config.yaml
num_hidden_layers: 17
hidden_size: 256
n_experts: 48
experts_per_token: 2
d_expert: 112
d_shared_expert: 0
hidden_act: "swiglu"
moe_layers: [0, 2, 4, 6, 8, 10, 12, 14, 16]
router_score: "softmax"
normalize_top_k: true
routed_scale: 1.41
balance_loss: 0.000342
balance_bias: true
router_z_loss: 0.0001
init_std_router: 0.0156
lr_router: 0.0016
vocab_size: 14682
norm: "rmsnorm"
norm_eps: 1e-06
tie_word_embeddings: false
optimizer: "adamw"
learning_rate: 0.00147
beta1: 0.9
beta2: 0.98
max_grad_norm: 0.5
batch_tokens: 65536
max_seq_len: 1024
train_tokens: 512500000
max_steps: 7821
dataset: "wikipedia_en"
Below are experts of layer 2 (counted from 0) of a mixture-of-experts language model. Rows are named router (the router's row for the expert), gate (a neuron's input weights, with its number), up (a neuron's input weights, with its number) and show model dimensions 192-255. Each number is 128 + 32 x the weight over its row's rms, rounded and kept within 0 to 255.
After each expert's rows: a language model's description of what the expert responds to. This comes from a sample of Wikipedia text that the model never trained on.

# expert 35
router [149 135 145 161  89 100 134 111 130 138 160  91 121 116 107  79  98 156 132 154 146 126 132 115  81  99 163  58 100 150  90 150 126 125 149 157  83 107  70 128  80 145 153 115  52 173 144 130 114 127  84 153 125 110  70 115 154 142 116 169 113  78 156 143]
gate3 [ 87  84 140 156 106 162 128  94 161 141 139  89 134  93 134 111 145 120 163 100 115  88  70 140 155 127 158 104 106 127 113  75 109  91 159 163 114 183 131  92 130 169 161 139  76 157 127 147 124 142  64  99 162 107 151 130 134  97 142 129 132 117 106 125]
up3 [107  67 135 118  93 138 122  95 174 116 139  99 137 147 148 121 135  89 168 115 154  85 132  99 181 176 155 141 152  82 128  65 144  94 172 198 120 128 116 166 100 120 172 149 137 140  79 141 129 126 135 121 187 177  95 171 100 123 114  95 137  76 115 138]
gate4 [111 119 125  86 135  99 117  76  85 102  92 175 121  90  84 149 170 129 107 114 159  46 158  87 155 182 166 134 141 152 141 128 136 132  82 111  94 117 127 163 169 122 146 126  64  28 130 128  73 123 177 161 193 156 148 149 121 139  86 121  90 151  98  88]
up4 [154 170 167 160 151 154 137 188 174 145 181 106 123 150 115 127 106 129 111 164 105 185 128 178 116  99 137  67  92 127 114  67 143 129 180 122 159 183  73 113 119  89  89  96 204 167  83 115 145 107 133 130  80 174  88 149 133 162 148 166 156 151 122 126]
gate5 [109 127 118 153 157 140 134  87 110 179 123 120 126 116 147 149 138 192 134 130 106 145  90  93  91 159 105 139 139  91 129 155  76  92 129  61 148 109 133 118  70 156 140 137  88 146 103 156  88 149 145 125 176 124 146 147 123 179 126 134 110 124 112  86]
up5 [ 99  98 152 127 132 196  71 146 112 149  98 139  80 104 133 109 142 121 118 141 150  89  90 132  93 114  85 156 124 157 175 111 149 111 156 125 185 171  93 125 103 115  86 102 172 145 132  96 119 197 100  86  82 167 137 154 121 100 135 143 117  71 145 103]
It responds to: Year digits and countries. Final digits of years after 198, 199, 201 in dates and ranges, plus country and place names ending a phrase, such as England, Canada, Russia.

# expert 46
router [147 152 140 147 166 113 132 116 156 125 124 137 124 116  87 109  98  96 112 157 180 127 142  83  98  79 163  88 107 147  87 136 166 178  97 144 135 124  97 106 143 144 161 125 104  96 158  94  80 126 167 128 120  92  76 143 182 134 195 101 128 106 116  99]
gate0 [140 128 137 143 163 105 115  94 129 132 132 177 121 123 135  89  93 128 133 143 115 127  97  87 111 114 225 173 147  73 148  90 149 155 139 126 122  89 130 101 115 150  79 166 118 173 144  97 169  96 127 147 134 122 104 215 127  79 135 140 142 191 166 171]
up0 [118 172  75 137 122 147 116 142  88 199 107 163 125 102 162 145 162 133 167 110 168 142  98 167 179 188 149 108 160 149 120 120 133 115  96 146 109  93 165  70  92 111 199 117 136 108 111 124 191 140 109 143 109 174 175  53 143 165 181 109 132 149 108  69]
gate1 [165 129  96 199 135 131  79 105  95 173  94  76 127 151 153 147  87 108 127 128 137 117  82 124  44  97 177 170 140 140 135 112  81 147 144  94  94 115 204 117 134 103 117 178  68 127 156  98 139 198 132 136 157 115 165 135 176 100 145 120  92 123  94 150]
up1 [117 135 149 178  89 143 123 140 163 133 115 151 142 132  98 107 154 102 105 120  99 184 117 180 168 112 175 132 112 148 132 102 152 121 147 121 154 172 129 131 102 132 120 148 109 116  89 158 110 159 169  50 136 152 103 104  46  52  83 132 117 109 201 179]
gate2 [144 108 114 144 120 185 151 150  93 160  71  92 132 147 159 175 160  31 124 103 160 115 130  98 132 112 152 156  94 125 139 112 111 135 141 151  95 116 103 146 134 138 200  90 132  99 165 145  98  46 122 148 140 212 149  76 204 180 123 173 119 143 128  72]
up2 [ 99 139 154 140  67 163 128 141 146 120 115 113 122 191 127 163 137 123 135  31 133  83 123 126 142 143 139 121 151 136 159 177 127 120  96 105 177 141  93 114 152 110 135 161 123 125 127  70 179 144 135 120 104 188 125 201 140 156  88  97 150  98 135  75]
It responds to: Time words and however. Time words such as day, year, week, ago, Thursday, and sentence connectives like However and Furthermore, plus assorted name-ending word pieces.

# expert 1
router [100 125 158  86 119 101 108 142 171 142 148 126 128  66  92  98 141 131 116 185  91 176 131  83 110 115  62  74  96 152  67 144  99 193 150  90 148 158 132  78 129 137 113 126  72  61 118 135 140 122  83 107 116 121  73 125 150 181 189 195 125 137  83 115]
gate0 [130 188 191 132 170  93 105 106 143 170 111 118 110 126 167 118 182  72 130 162 113 118  95 145  88 124  43 112 184 128 132 104 144 179  33 141  84 189 104 173 173 166 201 127 125 168  95 165  93 132  95  61  84 188  57 193 196 138 157 138 145 177  71 117]
up0 [119 163 101 113 176 105 194 141 189 156 114 118 189  40 156 180 106 173 172 112 103 173 176  92 126 140 141 127  85 152 134  90 163 121 127 165  91 137  98 119  97 117 128 145 123  93 114  99 164 107 122 120 166 148 115 156  93 160  87 129 118 146 165 131]
gate1 [162 152 126 119 177  87 158 144 122 112  99  25  91 143 120 153 109 134 140  75  96 131 117 147 160  79  44 163  95 136 143 130 103 117 202 148  90 122 163 105 105 164 116 141 136 109  88 114 102  87 118  61 136  91  89 107 151  79 128 127  90 154  94 122]
up1 [112 106 124 143 123 135 104  87 154 135 146 214 115 107 118 183 116 142 128 170 107 132 198  73 123  99 138 109 132 118 160 139  58  93 112 141  94 175 131 170 146 102 181 134 102 149 136 150 115 165 137 103 135 163 166 103 154 108 122 140 112  93 134 103]
gate2 [ 88  95 122 127 119 147 119  94 131 155 161 117 107 117 142 118 128 127 119  73 130 101 102  98  90 113 136 162 142 187 153 127  68 153 118 139 136  89  99 130 110 151 105 141 133 169 114  94 172 124 137 184 125 103 147 174 152  85 142 149 164 132 121  82]
up2 [155 112 122 179  77  99 117 110  93 108  56 124 112 168 124  76 125  97 154 146 136 119 172 118 109 133 136 102 127  82 134 141 129 136 177 123 146 171  73 146 121 104 145 180 117 136  95 117 119  86 154 108 170 164 158  73 110 161 127 106 130  92 149 140]
It responds to: Infobox field labels. Field names in infoboxes and lists, after a dash or bullet and before a colon, such as Country, Total, Coordinates, Track gauge.

# expert 6
router [131  96 158 135 146 142 126  73 170 160 135  94  97  80 103 103 121 145  85 159  72 103 113 141 122  92 104  85 136 193 101 174 120  95 164 108 118 189 131  95  87 124 146 120  89 107 188 135 105 149  97 130  94 108 132 114 129 162 156 182  69 126 132 143]
gate0 [135 108  95 124 130 147  89  92 171  90  60 145 160  86 107 127 101 100 151 104  80 130 119  78 166 140 122  93  75 123 104 126 160 135 176  97 130  73 132 104 133 139 101 166 128  81 146  73  94 138 139 122 132 135 151 144 102 154  78  97 111 110 133 111]
up0 [ 93  57 146 161 182 157 122 104 166 138 135 131 135  65 141 117 122 166 154 147 195 144  86 151  70 118  96 133  33 196  80 123  62 107 101 161 132  84 103 171 121 153 142 153 109 201 150  83 171 135  71 103 115 144 116 161  83 158  89 133 132 106  79 120]
gate1 [118 155 130 107  89  93  94  92 120  56  91  70 117 143 183 108 151 174 116 151  98 142 194 137  93  94 138 131 115 166 122 131 111 153 149  80 125 172 148 103 122  75 136 101  89 101 114  75 159 147 123 163  90  82  33  85 141 129  96 158  98 125  91 142]
up1 [184 106  98 180 115 109 156 126 113 148 156 208 213 117 147 191 117 112  79 119 189  79 101 114  91 173 158 147  99 134 152 111  73 140 138 144 155 155 140 101 111 168 120 125 154 164 135 134 131 123  77 183 116 155 172 150 136 101 102 128 140 106 110 119]
gate2 [143  93 121 135 129 110  98 108 136 117 124 179 135 151 116  45  94 107 133 142 111 146  87 130 162 150 105 104 148 189  94 123 164 118 133 145 124 156 148 132  90 117 105 157 110  88 138 128 128 105  84 120  78 169  99  93 110 196 142 152 135 131  82 149]
up2 [127  82 157 139 149 147  72 157  91 154 122  91 133 154 116 158  89 139 128  85 130 121 164  63 130 152 116 120 130  78 170 113 181 105 108 119 155 171 116 109  94 171 116  90 143 102  91 110 115 122 119 125 169  62 140 108  83 164  95 110 102  61 126 136]
It responds to: Table and list punctuation. Colons, pipes, bullets and list markers in tables, discographies and infoboxes, plus mid-word pieces of names and titles, e.g. Mot-to, Bloody, Goodbye.

# expert 41
router [155 115 158 137 107 117 121 101 140 142 147 129 116 108  84  94 107 123 113 125 139  64 124 113 103  93 139  79  88 158  99 122 128 152 164 124 149 176 149 116  99 186 138  83  40 135 164 107 113 122 129  98  99 102  95 118 143 153 187 163  90 134 145 156]
gate0 [114 131 106 132 134 183  56 110 120 111 132  78 121 151 140  95  66 116 154 135  86 137  98 144 100  86 155 117 133 162  99 137 108 113 135 168 114  89  94 118 173 167  88  95  94 144 103 131 107 143  85 164 105 149 138  96  60 165 121 125  98 152  75 122]
up0 [122 118  94 119 110 165 141 116 124 121 159  99 116 135 133 124 111 130 132  95 101 127 131 125 119 134 185 150 128 133 202 138 146  87 152 126 140 115 109 106 138 171 142  98 108 118 122 188  49 111 165 127 111 191 186  83 102 105 119 106 179 107 149 104]
gate1 [118 111 183 110  83 124  37 115 110 126 130 152 176 142 202 110 148 128  95 147 105  87  74 120 128 121 110 110 111 119 148 101 118 145 141 152 147 117 149 179 157 161  82  77 200 109 192 129 134 158 110 140 145 128  90 150 145 143 110 106  68 139 145 122]
up1 [152  75  73 130 148 198 176 129 149 106 104  94  81  82  49 130 166 143 144 117 142 145 131 168 109 132 136 176 134 125 115 154 139 109 104 145  78 152 109 149 119  71 175 146  93 131 103 168 144  98 164 129  64 102 167  91 126 159 156 156 184  93 127 101]
gate2 [129 128  78 188 150 143  76 106 109 105  92  99 130  84  80 117 154 114 177 119 119 165 116 138  44 122 160 113  90 234 119  80 124 159 109 140 115 108  84 132 178 139  69 136 129  77  91 150 111 184 136 123 156 146 116 125 113 155 120 114  92  99  99  82]
up2 [117 144  93 178 120 155  81 169  80 141  74 160 121 183 118 128 134  99 126 151 109 141 166  97 137 105 143  94 119 165 115 133 152 121 129  97 173 117 146 157  98 108  81 151 184 115 171  73 105 163 156 134 135 103  86 159 166 120 148 144 124 131 160 123]
It responds to: Spaces and open parentheses. A bare space before numbers or years after months and commas, and opening parentheses before notes, such as (ft., (INCRA), December 1943.

# expert 36
router [174 149 152 162 158 105 157 111  98 147 180 154 138 105 104  55 135 129 117 158 121 118 133 163  78  84  90  36 106 134 124 144 103 172 148  98 151 169 134 160 139 198 159 118  68 158 121 123 100  98 123  75  99 148 139 152 157 158 156 162 113 173 135 114]
gate3 [135 150  96 147 177 138 148  94 121 145 130 126 184  55  74 148 115 191 115 147 146 114 113 136 142 115 169 148 184 134 131 161 110 139 169 125 134 152 176 167 132 142  97 142 166  75 177  91 103  90 132  95  47 101 137 122  53 104  86 163 108 167  96 140]
up3 [ 89 180 155 123 140 149 132  87 168 137 105 167 175 105  86 122 101 181 160  83  79 139 141  91 124 138 145 136 169 150 137 153 119 104 142 151 139 149 144 127  78 159 102  77 141 154  71 148  81 118 148 110 127 118 143 108  75 144 120 162 169 115 141 172]
gate4 [132 122 175 142 156  99  69 124 152 212 143 142 105 144 127 171 145 137 134 172  61 155 166 146 163 110 111 167 143 166 161 150 132 100  98 135 110 140 110 136 101 155 113  86 163  64  67 112 109  73 141 116 184 125 131 119 133 132 141 204 102 156 107 105]
up4 [181 156  95  96 108 120 168 162 152 142 109  73  82  55 103  83  87 145 147  70 153 125  74  82 150 147 113 133 121 108 114 163 136 153 148 126 122 113  91  61 126 117 183  79  90 140 205 112 106 161 115  96  79 109 100 137  97 127 138 102 131 145 118 130]
gate5 [171 119 128 158 161 150 164 147  77 192 112 129  69 135  71 113 132  65  81  98 137 138 145 135 101  92 135 129 164 172 141 113 133 141 159  50 107 136 121 118 159 146 161 135 113 128 150 139 124 100 114 163 131 149 100 160 172  84 220 136 124 163 120 112]
up5 [130  91  60 102 121  63 118 119 171 137  66 154 139 129 137 157 124 107 117 107 127 104 102 130 113  80 135 124 178 147 143  53 160 134 104 106 137 161 144 179 139  91 114 130 148 113 124 122 190 149 155 193 154 148 168 174 127  51 203 131 119 109 163 137]
It responds to: Year-prefix digits. First three digits of years in dates and ranges, such as 201, 199, 188 in 2013 or 1882–1965.

# expert 43
router [123 109 117 151 135  96 131 106 171 122 173  57 104 145  84 123  99 125 159  90 113 140 109 125  63 108 138  59 103 128 135 145  92 106 106  84 128 186  91 133 107 174 132  77  78 135 111 104 132 154 119 113 131  60  72 101 161 205 154 142  93 157 129  93]
gate3 [132  98 182  86  78 116 107 125 155 107 155 129 180 127 103 163 111 133 100 166 101  84 126 109 102 137  90 182 115 189 155 131 128  91 146 146 148 140 121 149 105 127  52 109 116 119 137 123 135 147  85 139 132 141  98 147 134  83 114 161 181 156 151  52]
up3 [130  46  93 151 170 134 118 170 141 162 116 143  83 140 153 112 124 159 109 141 129 124 105 104 102 129  72 144 137 114 106 164 143  97 143  86  38 174 127 167 134 185 101 137 145 147 172  61 164  95 178 115  82 116 127 143 136 181 207 119 131 150 140  87]
gate4 [125 136 136 189 105 149 151 104 131 188  97 203  92 120 143  92 182 128  79 164 162 103 173  89 115  82 122 131  82 164 138 154 100 151 128 123 115  72 125 144 172 126 132 150  82 148 146 130 136  98 149 145  88 213 118 142 131  79 115 102 122  97 142 106]
up4 [ 96 169 125 102 110 140 175 158  86  84 117 134 121 131 133 195  66 154 113 187  82 136 103 144 140 141 154 184 118 163  78 131 151 181 173 172 190 171 129 132 150 168 120 101 124 108 134 159  75  80 133 115  48 137 140  72 104 187 179 129 186 105 140 135]
gate5 [166 122  98 147  50  77 177 137  81 173  76 154  83 128 155 134 202  89 156 150 127 134 208 108  71 152 155 106 138 175 128 108  70 144 117 123  91 111 128 106 142 118 145 182 116  64 168 142 140 113 102 122  95 182 116 105 137 160 117  84  97 115 147 122]
up5 [181 113 101 142  89 117 112 126  54 164  92  77  83 130 168 162 205  88 154 121 103 162 119 102 105 156 169  54 139  80 133 149  73 101  99  94  76 110 119 104 126  78 152 218 103 101 133 127 116  98 164 176  90 135 148 135 159 171 102 103 114  94 156 114]
It responds to: Clause-opening conjunctions. Words that open a new clause after a comma or verb, such as which, that, who, but, when, while, if, what, because.

# expert 12
router [161 142 193 137 109 105  67  95 185 133 128 143  97 125  86  85  78 151 110 135 141 146  93 128  96 117 144  71 129 149  86 153  61 170 155 139 145 202  72 131 136 186 118  91  84 122 125 112 146 108 147  92 112  86 104 129 154 141 148 150  99 126 145 152]
gate3 [111  65 109 136  94  82 164 112 139 158 126  60 132  84 141 172 141 104 118  96 130 119  90 139 162  79 142 174 134 130 103 188 141  47 102 107 117 145 165  79 122 128 162 198 150 139  95 164 162  98 125 162 114  96 106  93 132 115 142 149 148 139  99 132]
up3 [105 142 125 111  86 119 134 104 125 151 128 150 140 110 158 145 120 136 135  77 115  88  82 167 126  58  97 201 125 154 105 169 115  75  95 123 133 167 149  98 119  79 147 154 139 122 117 147 140 172 128  78  99 116 101 113 200 131 110 166 117 144 129 113]
gate4 [116 122 130 199 169  70 157 132 158 109  96 112  88 165 189 118 148 120 157 123 139 170 171 116 156  85 146 151 140 120 170 165 130 111 154  98 120  97  65  65 132  91  74 130  77  98 171 114  81 101 114 140 135  74 108  67 160 129 150 111 144 151  94 164]
up4 [135 100 160  82 109 168 126 183 113 160 101 116 136  60 131 104 135 106 166 141 135  99 135 110  93 108  81 127 126 171 133 104 113 112 106 142 111 120 148 135  77 134 153 125 142 156 176 167 150 149  56 132 127 152 133 155  69 106 148 138 103  82 155 122]
gate5 [208  95 124 177 163 139 133 119 156 109  99 174 191  82 157 148  70 107 117  60 141 146 105 143 103 199 118  80 158 140 146 130  99 118  88 144 121 103 164 132 122 139 186  89 107 131 128 123 127 121 117 132 138 173 154 153 138 157 160 180 179 168  94 121]
up5 [150 210 197 161 154 145 151  91 196  87  92 123  77 126 144 131  85 128 136  94 158 107 118 142  84 147 133  51 139 145 162 102 147 102 121 119 110 121 129 148 109 127 147 176 123 236 117 163 106 136 128  75 137 135 117 143 180 132 148 124 189 186 123 140]
It responds to: Table and infobox numbers. Small numbers and number words in tables, stats lists and standings headers, such as 1, 0, six, Pld, GA.

# expert 38
router [157 126 172 166 162 112 168 134 156 115 138 112  78 150  95  81  77 110 166 111  93 125 154 119 103 110 160  89  99 142  87 158 109 180 162 126 105 149  84 133 159 141 161  87  61 133 180 106 144 120 111 129  80  78  99  87 150 126 192 141 115 107 107 163]
gate3 [161 123 110 131 140 143 192 145 190 139 141 129 146  93  47 148  62 130 138 157 135 126 123 161 124 149 116 144 109 152  54  85 126 151 104 111  93 179 165 126 156 103 115 111 152  96 129  90  89 123  86 130 125 127 156 142 170 171 114  86  85 134 127 120]
up3 [148 123 125  87 120  55 109 146 135  95 146  74 114 103 144 130 216 113 130 131  86 126 141  74 120  97 126  90 111  98 132 201  82  85 109  97 131 133 128 111 167 118 123 174 112 189 152 154 148 148  81 123 112 119  53 116 137 150 141 145 105  65 113  72]
gate4 [ 76 104 160  87 157 128 152 125 103 174  94 130 141 139  84 158 155 169 122 117 157 194  96 124 196 136 107 154 105 127  94 170 151 123 140 150 117 208 114 127 178 140 149  61 104 155 123 188  88 145 101  97 100  89  82 110 145 124 160 139 168  75 114 205]
up4 [113 112 147 136 163 113 134 170  80 140  84 146 183 121 183 180 147 155 160 148 119 185 115 128 178 144 146 131 115 145 138 207 128 156 168  98  95 152 106 131 135 105 170  92 109 164 155 127 167 120  64 153  96  82 162 132 121 163 100 170 118 107 123 206]
gate5 [165 144 143 130 136 115 106 188 134  88 122 118 180 119 119 171 146 174 155 106 163 133 119 100 140 150  84 135 143 158 130  57 168 134 137 106 104 122 136  95 111 173 139 125  81 124 118  94  86 169 148  96 185 120 161 106 111 138 106 202 127 147 120 104]
up5 [117 106 134 118  84 165 139 159 146 142 154 149 128 161 114 165  85 132 113  74 100 151 120 110 184 112 107 178 193 104 103 120 124  75 153  68 107 111  77  67 156 168 164 127 156 106 157  90 137 112 133 112 207 163 150 125 191  93 126  48  80 170 121 172]
It responds to: Single digits and it. Single digits inside longer numbers in tables, percentages and counts, e.g. 49-3%, 40-4,000, plus the pronouns it, It and the article an.

# expert 10
router [133 112 124 130 159  67  81 105 121 150 192  57 143 128  66 121 103 131 200 190 131 151 161  92  81  92 137  54 103 146  99  93  76 135 203 162 121 164 100 152 130 180 114 100  75 121 137  90 162  96 119  50  60  98 121 116 164 175 119 117 107 154 102 203]
gate0 [183 114 130 154 164 128 188  74 109 107 134 147  64 109 105 148 124 101 168 190 136 112 110  86  70 118  93 171  74 164 121  91 150 173 147 143 166 100 165 144 140 114 178 143 129 143 114 105 112  96  75 112 106  98 101 137 122 119 209 133  93 155 123 139]
up0 [ 87 123 127 129 126 140  74 212 163 102 157 159 174 187 176 158 139 119  87  99 138 178  92 206 178  92 164 138 134  79 116 137 148 148  49 155  98 150 120 107  94 138 117 126 159 109 117 139 130 164 187 101 173 123 165 101  96 114 135 134 157  73 127  77]
gate1 [ 54 142 138 100 212 153 146  82  86 205 178 125 154 170 120 133 117 135  96 201 160  95 115 140 131 146 152  92 167 143 129 150 119 144  91 111 124 127 146 168 152 135 106 158 107 133 113 148 122 117 140 110  82 183 117 120 108 203 127 139 118  86 117 107]
up1 [135 119 158 137  65 112 110 130  69 118 134 100 159 117 144 140 139  96  86 108 136 129 169 150 103 230  80 124  55 115 189 120 138 129 149 141 174 125  82  38 163 162 150 131 117 125 136 140 182 178  94 105 106 148 130 145 121 111 153  83 133 106 129 136]
gate2 [120 112 110 164 121  79 114 113  87 152 110 117 146  80  91 188 134 145 144 126 128 166 131  85 138 105  85 118 142 148 105  80 143 173 143 142 153 107  55 103 157 122  79 102 102  67 192  79 143 121 132  91 119  74 119  76 107 104 100 116 126 224 133 126]
up2 [160 115 153 149  66 103 148  95 119 122 135 109 165 151 146 186 158 114 137 143 131 109  80  75  73  54  84 115 119 138 104  88 154 133 121 110 117 131 124 130 151 119  89 102 125 125 195 105 141 131  87 145 136 117 114  93 114 153 163 160 115 177 131 136]
It responds to: Mid-word stem pieces. Stem fragments inside longer words, mainly learned or foreign ones, e.g. bot-an-ical, A-rab, Dial-og-ues, Py-ot-r, often before -ic or -ical endings.

# expert 15
router [154  90 139 157 168  69 175 104  92 122 188 100 108 120 107 117 110 144 115 155 163 112 143 139 104  66 179  78 120 152 120 146  99 153 152 133 171 117 103 178  93 179 144 130  83 137  84 127 133 118  72 155 144 118 137 127 124 171 175 148 116 150  96 121]
gate0 [197 118 115 101 129 151 138 103 138 191 159 120  83 142  97 142 110 103 158 109 172 101 127 133 117 141  66 142 116 108  87 160  93 105 123  98 136  95 127 120 133 151  96 104 110 193 144 122 113 186  88  88  73 111 163 104 117 140 148 157 126  48 140 189]
up0 [ 96 146 141 203 117 125 138 165 131  93  83 160 118 123 182 125 107 180  80 117  93 175  85 148 145 127 194 143 143 172 116 128 138 129 147 125 116 151 124  95  88 127 218 153 131  86 148 137 109  74 179 164 112 121 125 123 123  72 115  85 203 125  89 124]
gate1 [124 113 129 140 126 144 102 162 131 118 137  88 172 142 154 185 104 120 118 161  84 163 172 161  87 122 140 121 110 114 178  53 151 143 116 175 179 122 129 153 101 127 205 144 131 116 150  98 166 117 109 143  94 138 129 180 159  99 152 122 115 180 172  80]
up1 [140 118 134 149 141 101 112 173 127 166 187  92 115 110 146 158 109 152 103 134 132 192 199 161 116 107 148 117 138 151 129  76 132 155  92 154 157 107 114 217 125 156 138 156 135 116 158 132 150 104 101 137  87 132 137 129 165 148 111 123 155 165 158  90]
gate2 [151  93 124 151  65  83 148 129 135 146 188  86 118 105 115 148 134 197  87 182 126  88 133  74  92  79 169 121 140 138  82 104 182 125 117 112 163 134 128 117  88 167  71 174 157 106 119  79 172  76 113 106 114 142  84 122 190 132 158 109 156 115 143 190]
up2 [140 153 127 169 136 128 123 132  63 135 152 137 160  49 142 114 146 218  81 175 136 144 142  73 127  82 125 144 127  93 162 124 178  95 146 123 114  92 104 147  92 167 100 150 162 121 111 125 108 122 149  95  71 122  65 114 165 130 188 128 123 107 108 156]
It responds to: Foreign name endings. Final pieces of Finnish, Slavic, Japanese and other foreign names and words, such as -ari, -iko, -ić, -ka, -en, and nationality words like Japanese, Russian.

# expert 22
router [116 154 146 113 141 107 137  86 172 135 140 117 105  97 101  69 141 110 115 123 161 127 176 124 100 118 131  43 154 150  95 167  85 149 151 141 164 138  76 121 105 140 184  99  58 140 160  98 120 149 131 113 124  90 119 101 131 194 149 180  80 148  82 136]
gate0 [ 92 124 120 147 127  71  79 102 138 154 155 163 152 178 131 127  65 150 105 130 117 176 138 119 118 136 141  72 120 136 138  93 136  60  94 110 143 120 154 129 102  72 124 163 149 120  89 126 165 135  99 110  24 130 153 179 125 196 115 100 106 157  43 116]
up0 [145 151 134 181  73 182  73  37 160 143 146  77 105 140 111  98  97 140 126 183 150 155  98 147 113  92 138  88  77  99 135  88  99 132 126 102 112 119 101 116 150 106 172 136 156 103 134 129 128 100  83 136 199  83 141 132 107 146 145 135 107 149 114 113]
gate1 [ 96 122 123 114 112 152 150 164  93 129 166  89 144 150 111 131 199 180 124 121 145 119 114 167 141 154 126 125 114 134 126 160 163  96 107 105 150 137  69  74 123 119  96  88 148 134 166 134 154 108 135 143 154  66 122 148 141 126 142 101 158 110 133 131]
up1 [147 100 119 151 126 143 161 114  67 179  94 169  61 115  88 124  85 101 147 156 157 146 150 180 125  98  94 151 121 134  95 132  97  66 113 118  78 145 102 135 131 128 133  97 119 104  54  76 130  88 194 119 105 151 106  87 159 173  89 193  96 142  71 114]
gate2 [166 117 127 154 179 148  78 126  93 190 124 143 140 115 130 108  94 120 184 195 139 137 148 111  88 181 110 157 117 198 148  88  71 140 156  91 128  65 144 141 111 133 151 129 150 106 133  89  86 100 170 140 124 144 113 143  87 160  98 118 178 100 142 132]
up2 [137 149 148 162 126 156 119 130 155 110 111 114  87 118  86 125 146 147  89 125  75  44 123 100 178 138 183 124 134  95 148 172 151 144 101 125 118 124  64 147 101 147  82 165  84 182 142 197 156 126 126 155  72 184 124  79 129 107 133 121  95  68 132  82]
It responds to: The and place names. The word the after prepositions, and place or club names in sports results and tables, e.g. York, Washington, Colchester United, Leeds, Bosnia.

# expert 37
router [132 121 105 128 181 171  73  72 162 122 141 120 155 101 104 108  92 128 145 146 125 102  85 119 135  89  87  83  66 162  94 115  70 127 117 116 112 168  90 106 116 159 160 113  96 153 153 138  94 127 137  70  98 108  59 130 146 165 156 127 100 124 122 101]
gate0 [ 83  85 123 147  93 155 136 121 117  79  97  95 138  40 127 149 153 112 107 199 173 121 168 107  99  49  62 117 107 163 106 117 148 135 107  87 118 135 120 116 170 181  75 138 141 172  67 184 165 128 140 175  94 158  92 175 115 120 119 141 142 131 131  55]
up0 [111 105 143 138 150 125 110 100 128  93 152  79 147 124 158 177 108 126 165 157 167 194 133 120  85  64  54 110  73 165  87 154 150 138 102 144  66  44  87 134 193 155 125 137  96 185 100 120 121 153  58 148 112 144  98 126 150 150 111 118  85 128 159 124]
gate1 [130 130  74 155 150 110 139  93  81 123 128 120  93 136 115 146 163 114  99 107 111 168 116 163  71 156 119 156 118 133 158 147  70 182  96 106 128 144 142 130  83  79 122 126 113 133 186 176 138 136 117  99  73  91 157 154 165 118 212 124 120 193  88 126]
up1 [102 134 110  61 168 158 131 134  73 111 150 181 136 114 148 151 125  96 123  85 129 119 111 173 123 136  79 162 123 144 118 125  99 103 106 108 121 179 160 117 117  85 114 154 159 116 167 154 172 100  64 124 122 135 156 197 154  85 204 106 137 180 139 113]
gate2 [ 94 123 114 139 178 108 106 118 158 108 162 143  62 139 105 159 178  92 136 146  88 146 100 133  92  71 138 138 145 114 132  78 124 111 113 108 191 125 133 164 106  88 116 132 121 110 156 134 180 160 154 130 132 149 155 144 142 117 136 126 128 136 133 186]
up2 [ 92 133 149  73 105 147 146 129  72 117  82  93 148 127 148  98 114 109 144  99 137  90 172 132  91 181 150 146 112  99 120 151 112  84 144 131  92 151 138 111 146 188 134 125 103 143 167 125 127 102 158 119  74 114 143  76 100 173  53 119 136 123 152  89]
It responds to: Mid-word stems. Word stems and middle pieces such as ect, ent, act in Lecture, Mentor, activity, plus nouns like project, contract, season, first.

# expert 9
router [152 131 185 138  80 117  72  94 167 155 184  85 108 111 155 123  81  96 115 176 111 129  83 160 119  52  95  72  90 141 129 174 160 148 121 151 111 115  81 129 127 188 124 167  76 142 159 131 109 173  59 117 129 135  85 139 118 175 203 143 108 136 110  96]
gate0 [ 99 164 144 127 112 137 153 122  68 111 117 150 149 144 105 140 149 144  65 153 132 109 210  96 105 146 131 131 110 135 161 128 159  69 177 129 169 110 157 165 129 117 132 152  73  92 158 130 228 191 104  53 137  90 112 105 136 106 112 125 115 131 135 134]
up0 [121 119 128 123 133 131  78 132 154 144 140  96 122 213 172 139 119  84 124 136 125 144 154 203 137 200 145 122 188 126 145 125 113 158 130 125 111 128 137 124  75 166 124  84 116 141 128  87 161 116 114  96 163 161 143 164 128 130 136 113  69  61 123  93]
gate1 [128 134 167 165 121 118 107 123 129 103 155  78 136 106 141 111  95 126  78 129 158 124 100  69 165 150 163 203 141 104 110 135 132 122 126  83 119  98 146 130 145 128  95 107 122 155 140 130 100 149 197 112 156 108 101  82 141 142 153 138  82 208 106  80]
up1 [169 180 104 112 115 124 164  90 131 141 146 209 168  83 140 127 144 171  95 121 135 126 110 116 162 132 124 104 186 113 156  94 106 183 135 148 116 112 143 134 101 113 110  71 130  91 159 118 126 117  75 142 110 104 164 108 120 126  84  65 121 138 112 188]
gate2 [ 83 160 168 128 137 144  88 172 113 132 164 127  92 168 126 103 126 143  68 152 101 133 180 124 115 124  72 115 124 152  87  86 156 147  81 119 126 134 121 121 126 127 114 110 103 146  98 142 140 158 106 122 130 165  43 108 139 110 138  89  98  99 118 122]
up2 [ 83 146 114 141 136 103  60 103 159 160  76 139  96 163 113  96 115 139 156 115 126 119 129 163 129 123  84  88 150 109 109  91 125 145 103 132  38 124 119 164 126 170  70 126 112 128 116 153 121 139 105 110  99 106  66 105 146 190 158 173  79 132 122  76]
It responds to: Syllables in foreign names. Short syllable pieces inside foreign surnames and place names, such as -on, -ub, -iz, plus the preposition on, often sentence-initial.